From a checkpoint of a small mixture-of-experts model trained on Wikipedia: 30.6M parameters, 866M tokens.
Below are experts of layer 6 (counted from 0) of a mixture-of-experts language model. Rows are named router (the router's row for the expert), gate (a neuron's input weights, with its number), up (a neuron's input weights, with its number), down (a neuron's output weights, with its number) and show model dimensions 0-159. Each number is 500 + 40 x the weight over its row's rms, rounded and kept within 0 to 999. Numbers have three digits each.
Before each expert's rows: "comes before" lists some tokens at least twice as common just after its tokens as in all text. This comes from a sample of Wikipedia text that the model never trained on. Tokens count by the router's weight.

# expert 52
comes before: "0", "5", "4", "6", "3", "9"
router:493406519521492502484501467515436537485529534454508458520525511548471551519464451435543474451533551497499484543452456513574484517467480495550553545457487498467503454456422493480458513579440521522457500504517538471498478514450528533460512534462481437499568488448533460472434543523480447573502534528511518555431497529584468407466560431483477445547461440524559444527467545471492471526546494505560546490486485455554534478457494467478537443425547561477513484494534460578544502418460485
gate3:533519539490507468473480470516506516493571462535524479520560572496501473512567498544516534511493525502459463524514451528540497491568480487450458608509505476484522451561510504521517564469493520508574574458472473509485488479507465462388492535401496532568553528512476449547542507518540435536493434536461422538537503566592507479545476538498428457579540409498540529509581492487501497515488515497465517551450477596501464429461534455466465538537517439481534510537527499532471482524551487
up3:517391494551486462511534539454510442556490503511524476401499476531493501421477413432563486490544411478502495513405531498452488470424551496513510529505528520517500518452526480472514439506486495526491427539494520437525541498468479565561434465593533463465442510480424498482489502512503539474484523422505519460493502520493466502490495533548586580483482588560421538454485447621507504533489545514459482465511504457518486528518489565489510451547532468512472496485496530478496514499504548
down3:471517501509560525525471501491531508480473475556439513519447396515496501571465539538484465517575450526535471499576534459489465507503483471512567484533450511528458420409517485468422484455487397473488497530496500514509475489535500548503455495539532505466459537545495523435563496490486471488539485473488450457550524477527438489465505531522530456441540504524503450570464533489521556455540495504526439408519449477473540501507527549397450482536602510554461568412529546491447527459545517

# expert 36
comes before: "\n", "==", "The", "-", "===", "In"
router:444496513503498498500450475511441498494543539437448432515492555553443519511481471479520464477538559506495460509477458512543485491452446421548569556440476449454570445480480480452503509541487551511492514532571511469531451504435570536437465485437443450476545445477548423493445518544467446548529517511512477567454464529534472440418554487500481471513484427568584467506497510476468470511554493472540522455470486460495498469492474473492525458452543516495565500457570433534561506440435472
gate5:427510592458569504398460491478572530461547463500536529521522518519541476506499474507570512578458501494508413485513492512502539504510519535429509486465433501576463525547436494483471533442474481596489529513522541486507479458438487548440506501530487447537481447612522475380487510516528552469482477440506500476517578474509510457559451404523504493499497500525498488529459539422471447518556530455480530489386508518538518534436509504509493469512489506496541503500474499508437493507517464
up5:544502516518480495467515454538460580512488480494468550490473427526514524465558472464565409499507486492462542522520494462509487466477514464510517578523529456580477545485484488450504499537466535552451423467472476500464405537497565433539528435553515574456456490479530507504533502576516514508434537471500480501406541492530436543410539547518447489446500509548459503515495517443521532508489521620558478465566601491532444505470452483464450435461505481504552499502538521506539488518496546
down5:520470449439460487405550511544522443481548476528496471542480491517531494465502609513510469583479505533499533491464427466535498452480489531561465495481539493596468490521443569499483493562550544447482498501498518429480505557442525528512479540508487520504543542542475464513482545501458482531501514536533489478557551482486492421560474570471469506563533528446464473455502509454406409494525517545508477506417437516433509496582509459479503498498481520528475583501565555554466557558555504

# expert 59
comes before: "1", "2", "born", "S", "M", "aged"
router:486463496512502476435527484528437511476544496432465473514509553520478539510438457451536448502530567487543453579475500547542450486470430489564558508493483469509537414472490498516460522531485533543459476547549500476523441508480488508466454484456431464453580457440536463472457571553471416537519477547511526507434450531527435449461550456516458443507483410578543478540466511520489476511524522479565529491469468488514547464440474499461548452413560541496574476457530459522553503459513507
gate0:423434513496551539519470513514539507550469531563495456517533525543508509503594515482535462510451544511490508480480502536467512471421561408528554525399457507480537464518478493491521405489476524517545466435525482513458528572538524501428523504579479438512506510521579459516507511491502477554532498523494448502398502489493486448516490499471499495624471435501471426439523458539511401516512432508555479506460450493519453521573496493531427433487521509517497536507500475471454463535460513
up0:408442433488505551593452493502516478520486524550450448475507514503499523532533553552610471522451611498563482525456534527432459511504511416515576537473490506554513533496487490516544497502537459453474413482447430569450523539544499462467492458560542492471464525517522503537508592499511499518496473543433541510403499474502454541509480475517480456532517426560477551492506451550540470481479434509523472546494511485475467506555494540480454501445522439512554488506472546455478483559497519
down0:497541534463504561546481506472544491567531527522582469540529542500463516495520469483489459465519497584545504441490530484425529469546561433434484472474457497461523445424511479526499448543494459452536510540595529542541539542482528442513537504459562479476414519562517516537453449457566473442504539574455478446510500499499431420501491403453525529495548546522509507576470483522516486506523483504576468434490491488444532453459522521480559545470491520439525575449541532513538509522518520

# expert 45
comes before: "1", "2", "M", "S", "L", "P"
router:468465470520493493490449512521498546475526501467482474497517520581452510511450460496560492501544517484491476528480471527570499521434451425568533576467441460456577429477430514476450536526440562546512498542493558488504445516434522539417451521500490453476555488473511472486462496526455479526519503505508515519473447504543455425461543483494492451533505417539551434532437514479508448501570530484587536490458475465536503439445477486441567443418594518492536467447532514577508501476485479
gate0:499484396474458495445462474544504447521534493497544494531510414548496498513512500567542515470426483507555487515465468536463476507457496465651589507455488444538513560554511468485529491450547447529501525516525545534481484446529564558566451446512454494514530480513492444506503526511548511519548516549518481473521546499489487453545515533513416497494501533546507486543454569548488468503529520488452451441471559508558593521506468470463469453541552486460449478560538506465569435519483429
up0:507495485468560451565446514527499487422537535464515534453549470539515551495533443531518499546475579501465469500482545456512466499499515480431510492467561511477528494561553527535447495497532495507545469588512510544449450516504525557553518454455495521493423463539521431499611484531531534513432522516439448519449476552464501513554493464434509452634506451494542437514496492451537467514506545526498567497501506505463475540502573483560408549500505505527518447572539449494469481517436534
down0:436551487535524512509474495564498558486507544483444531542499483503435522458463482552474507474446476531494445526480484494497555493510480518474474515437450554491488559512562497553480437529481540510533454552511604490468499440561492512509492525495442485527516494525443487510453523452505475499470487512554460572481503468492530438521431454516412525521530398484528532499528565457541491468563531661496469480447556500431423438444461518500532523551457448522507547520482536441487535546518473

# expert 15
comes before: " the", " a", " his", " an", " well", " her"
router:475464465500527491488452461546440565512533562417426467507523521519457566545441465449517491494558515482573432574431471495518489547477442471527566507468462486529527481479457493497448550525430544534477497498557552507519470497478571576413463501477409456512584486482566479498473517523460470524510491521518498556468439486513461474482503508477478463483489437498538421552466512466498492567567514499516515460446458454526496458467471438507521496470546566468573466444532445523545514459455461
gate0:484516396500476479533501514521505463558497512408439525443449552498506479537475480537479511472473496555542418434561460544526544556522481517485521515532498559587436503548486568578489530528542516629516475523455480507603498419489505525451436482446539487468512516506540484519520527456579523513505513494508432550462492510471496538459440493458469475496491521534484466519480486527580485528502543509469486547532526435530464503472395465475454509519462511508467489607468528543475485482516474
up0:520486615477493513530494479514477479455554489487451526470457509507446467486488487433490519536506449417568446537527454502507477489527568528471488500493550494507470424540468479448522554534493568505518541456514437457492533564543549514471413530504535493407528467495492572492497487486495532540562505418466452549490488500554490486536568469513514585439505535428483479471519391549484500475499429584498587519544522474476447457546520532519545512471541541516525571454491503467479488497452545
down0:400443447470465488435502493539447553530500460502520553539501524548439476458429497533524489482467528523577534490528503433480506582427503497471508477525504502478480488535490481551507498506553513554476575500459522445519524502502473487460520481456475507498491572415465543504520491533522532529561543528508496451478455587511587443479503521551492432490541490437480500447519510465485503508516441472588446493475571533500513402577435509487478561505422503514626481436497504536508483500509530

# expert 58
comes before: " ", " \"", " −", " —", " •", " ·"
router:460460496496536485486519500503476518510549534434468439508508545573411564527457457490539451456568525495555484511426495540562444506442429428549559539454455459485535400458412504480427527530457506545496507523531502481492441480457575538441452529468455475512517482494572449487475524542465471541536496517525520510459460556542470444473531433525483485482485484570528472512480478451455453566552533514525508459473473454542498473493484439489545507467539508454573443425537498540510486479474469
gate6:412515441439587496488528508524534491496529481551596481523528474536521494551486594516555523474548480440509472516555544479538525520523518506519609428505474537518478542475468509482478485490481536423513453507522533551509447477450510441570482509459501462500456518475506490414463512481520477473529449485489509564500525489496406481521504443508469465574488491478548480475508498422593482598490490538506594536500507480470515465512493514595427499497488491569545463466505504586513513548538461
up6:572496542510480508498414486488470529475512448520410506553471492507443538503506421503399543524465510540455416528500438454538501439473423459487479524506543449546473456503518479537510538505431468514455546548453465473479503497557533535466508469510424554517548487497466510573495520622506542503467486602547505478515487608514479504466489491414495549414477517489490531442504518503444506436512530493466408560490503524498467541518516477523497477534508487484447560492529525459510491474481548
down6:563487531422495503536471533577497462493462501462482475467500528519495474495472431470475451441489409495488488498453579535484549517479479495448549506492459567453482501439420448509482487528541487479475493511473426489498438466483499530572545509571440526451495500462526525466489583445501500498530480560451442467532505468499549467572528522513459406458520462529487575465497512488498464482432511500527446477565512481450494518484577476492489538512523559503502487454477416506402461406410487

# expert 48
comes before: " the", " a", " his", " its", " their", " this"
router:449461485511521477489468423494478518523521569425453504499545541528440543553427460437553486510566556470520488532436489522480491511482439448524566509469448463494529462469454509488476537558424516528488511501543537463543417519461566545458510496484454433491556506485522491476468536537473457558505487534515502527478407517517482442474541490502460484524479482495544452544469542490453469579580534480552507470442483460517542442477493429499526481420584541477576464454563436531530490472462450
gate1:515516441551468465543460464514438509510467491563543456539482475543501507461482443529566534507513569471537428492471484463484442473499495448485536487489515523439476544503457489562458400469524467452505464491502478567503457479451505516517529442458543619481535486529556457456502549470467465409616463586588541507482495500547482508447555531466557496417533521509498518501488505522479432477490513501579554455532506471511516468439517460494473448467510488491498482530487583553475499474529440
up1:494538466521442494522477540516486525503424531485452483486499464502552527548520412450572545489431557491556427458479454493486475569467444499501544465477447460435436508511507508569514486505571500433462504543498462554513462472493499452528549446450535585519525467461532488437473505472512466483496514548551572453475498504518534531513537536434539515448560489485536553486450450530541445506555529517587573492535533387472502535471501448457456476453533529495472453570526548523467495456488513
down1:606513465464520502512502471455490531592445525483468484572564524508499445528486495511536584494498568547549559490509561511455464487477495532553515452487495443509556492546526513528493544586522485496509548476497470433540508532457444505485555453504466478505449469430524508484472525441463512545445613558496548504485536491416513511448512453463477473470461477469491480474471490503497531502488428545499500438604495499507443503524483504499470492502372450417453545522506511489535478579503543

# expert 31
comes before: "0", "–", ".", "9", " |", "5"
router:480420507526477486465490464535466503503508531473451438516566493546482539547440451476556467489503517449512470523453472527602474499431450439528539527481474487496522450466414479460474540533438530567496497504559538430522451499461507507449482562462472465492559479478536466483471551519483414535513515490486507552464518526590448468473538441482514478513458427535560462508495535506466498573557498470568559473454480468561521439451480460488530438426546566488529458489527481552560514428472487
gate1:448485454516507521436575512434498499542513525522499484545547513509497437487453561520437496484493461573507521545562547513449426474484514471503514520537503542541501566472399542520499490491505490515491486469530513474504409500431483475484534500458508446509498449492473409469520476576523535526567486487428449553525499506480413508478538483475479451435550488532418504534539531470469478572511415446523446489393437541541507483536536492471417541459465428494511494523534522464496466457535444
up1:594431532501501520518469503552515510531502501471505516378501501456475486507534432425520503536487479406521420496448485487486479479514494439480503537501504447434521500524613561433482498536502499457497461503509454497524523566521523554469424523553478573520523482560515537469497545491479480475483488496538514437504462521525510497505518568550509525576467474492520509462462487525497523523512604530478495514626549435413533505449456521483586487563539509498535494474524505434508519532480568
down1:527491473499506549482511457451543505501541502536534547457523514528466537574481462428481483422514482426551437415538441500473474493489513443550502525444488456537487514509481437533539475445444535506469571474528506520521434519437414484524478534468511486483531478602510496441557480520499522533499489456473503501435541446442438551499474502524498497526460553544479447500479531481444538584542510461519487455435494560603470487458508468535476595506481507471474535483576462458480417536450489

# expert 51
comes before: "1", "2", "3", "4", "5", "6"
router:486428509537480492488450494519491565480533525448493469508507524508438549502478467431552495459549548479495461536497477571550452506467436455543553569462438464503543471489478519493425527524455560545474478509511544476504448469463531543490461484496449474489519443447514455489430558550470437558517500551501519546496452531526457490433537475512452456517476443540538435522434489485497462510564529495565534492451451446519521448465470488515554486377553527454519445470566463578521474420468478
gate4:498501454476512549497515517524502519515583443461472531485547535512526454530446567490547461526484474441531520496480477501406526506479477464571472512450486409493514429423529529507482506487468511554473488495468510501486562464500482536512511541404507477460506555503534417462511478507491516495489457491479491443481475527574516525516444536478480460412488600535465435497518563545495475524430516423467480407541502474530493399435543459475562395532485469437479495496512510496470452542438525
up4:529518470524460537522482547541516556533561405484524551490460508503549497453495527501599459507457505524488542506534488526446512507447484453584436520515439451512514495433521525518504513480471523538436435460459514561472541460543499482522481478490494563506468553466482476485477463517487499424490463552464533406505513488524528525534438594517488535433516586579457462434464490524506477489403552465507501456502600526495530436463513509511528461457432506461479513479433537489469425545461520
down4:533585553491470501493449444532503540472423483571512535462466493473544522553538511434495525552519504435492502425550542502460489505527583498478572522509493526510548516479538506515501493523556492467497563519515430462440538489497521464560459473511572479484518524549535521540447593459464478493572507432547476524547543526560529565591549446476524480476455471511478477533619522537524547563513490501555472550487493442470498514511429485545503404476518471520500529469530492518551464506435532

# expert 46
comes before: "|", " a", " not", " also", " an", " been"
router:495465486485504509482489474534443514509533547396452440532513537545451543541454458468522464477503549502545439505446484545591453510468454431523570532487473481479544460486488506496471515576471544505515457525586487506535467481475574511424452526468415443478578441444522457462468512590502456573503519529540493574494439470544482472478572448503491457545475470501560458540444523460517502528587476491492524442481487446530533463495447446482528477471506541472536481480514482524516467436469464
gate0:512538436520517522513451435547467465520579507477579486488496434459515590514486566509491523454522491510493536474538530509519520424450462590520556491482502536480507395482518462564472525506482475531440463505567545521479541561460471538548532501447529457542450494503471499533482494436537512458409448565528466464522421508461481469541540490467485503468525452510556473560520446452456550499466565413496481573513485514498520428525611502520505491495469544494513516470501481456474529435463529
up0:506483507466475613556416567502448511505465468406516489526479486542524533432489576475511548444493528521505522538488478558575514486455448468484538504483533510498540530520502483498475461547509450487502543571576509527440510418529441506510489545430463396517512495542546465558506462479484537454470452559504488527512446495483469487490451396490545444486549511505534527536557515486484513430486560446481472545487497587451470537489490538536438540462515542479548488576477541499463546532527485
down0:428529505477512495487455537508488490464535439597423526455543470530477517451548510485499509564503488534518550556507425440479551599537556452506488525469542481484528526551488400472533518528479457515499463502423517453527511477511516565458479462547497497453495429454483506554433481474426510510487491482566496451517519458490452492507482500477442491518484453464553484521464488524468493521494509411488515489480517450413504458426452594538531447570546508562477560480497418506419488470517534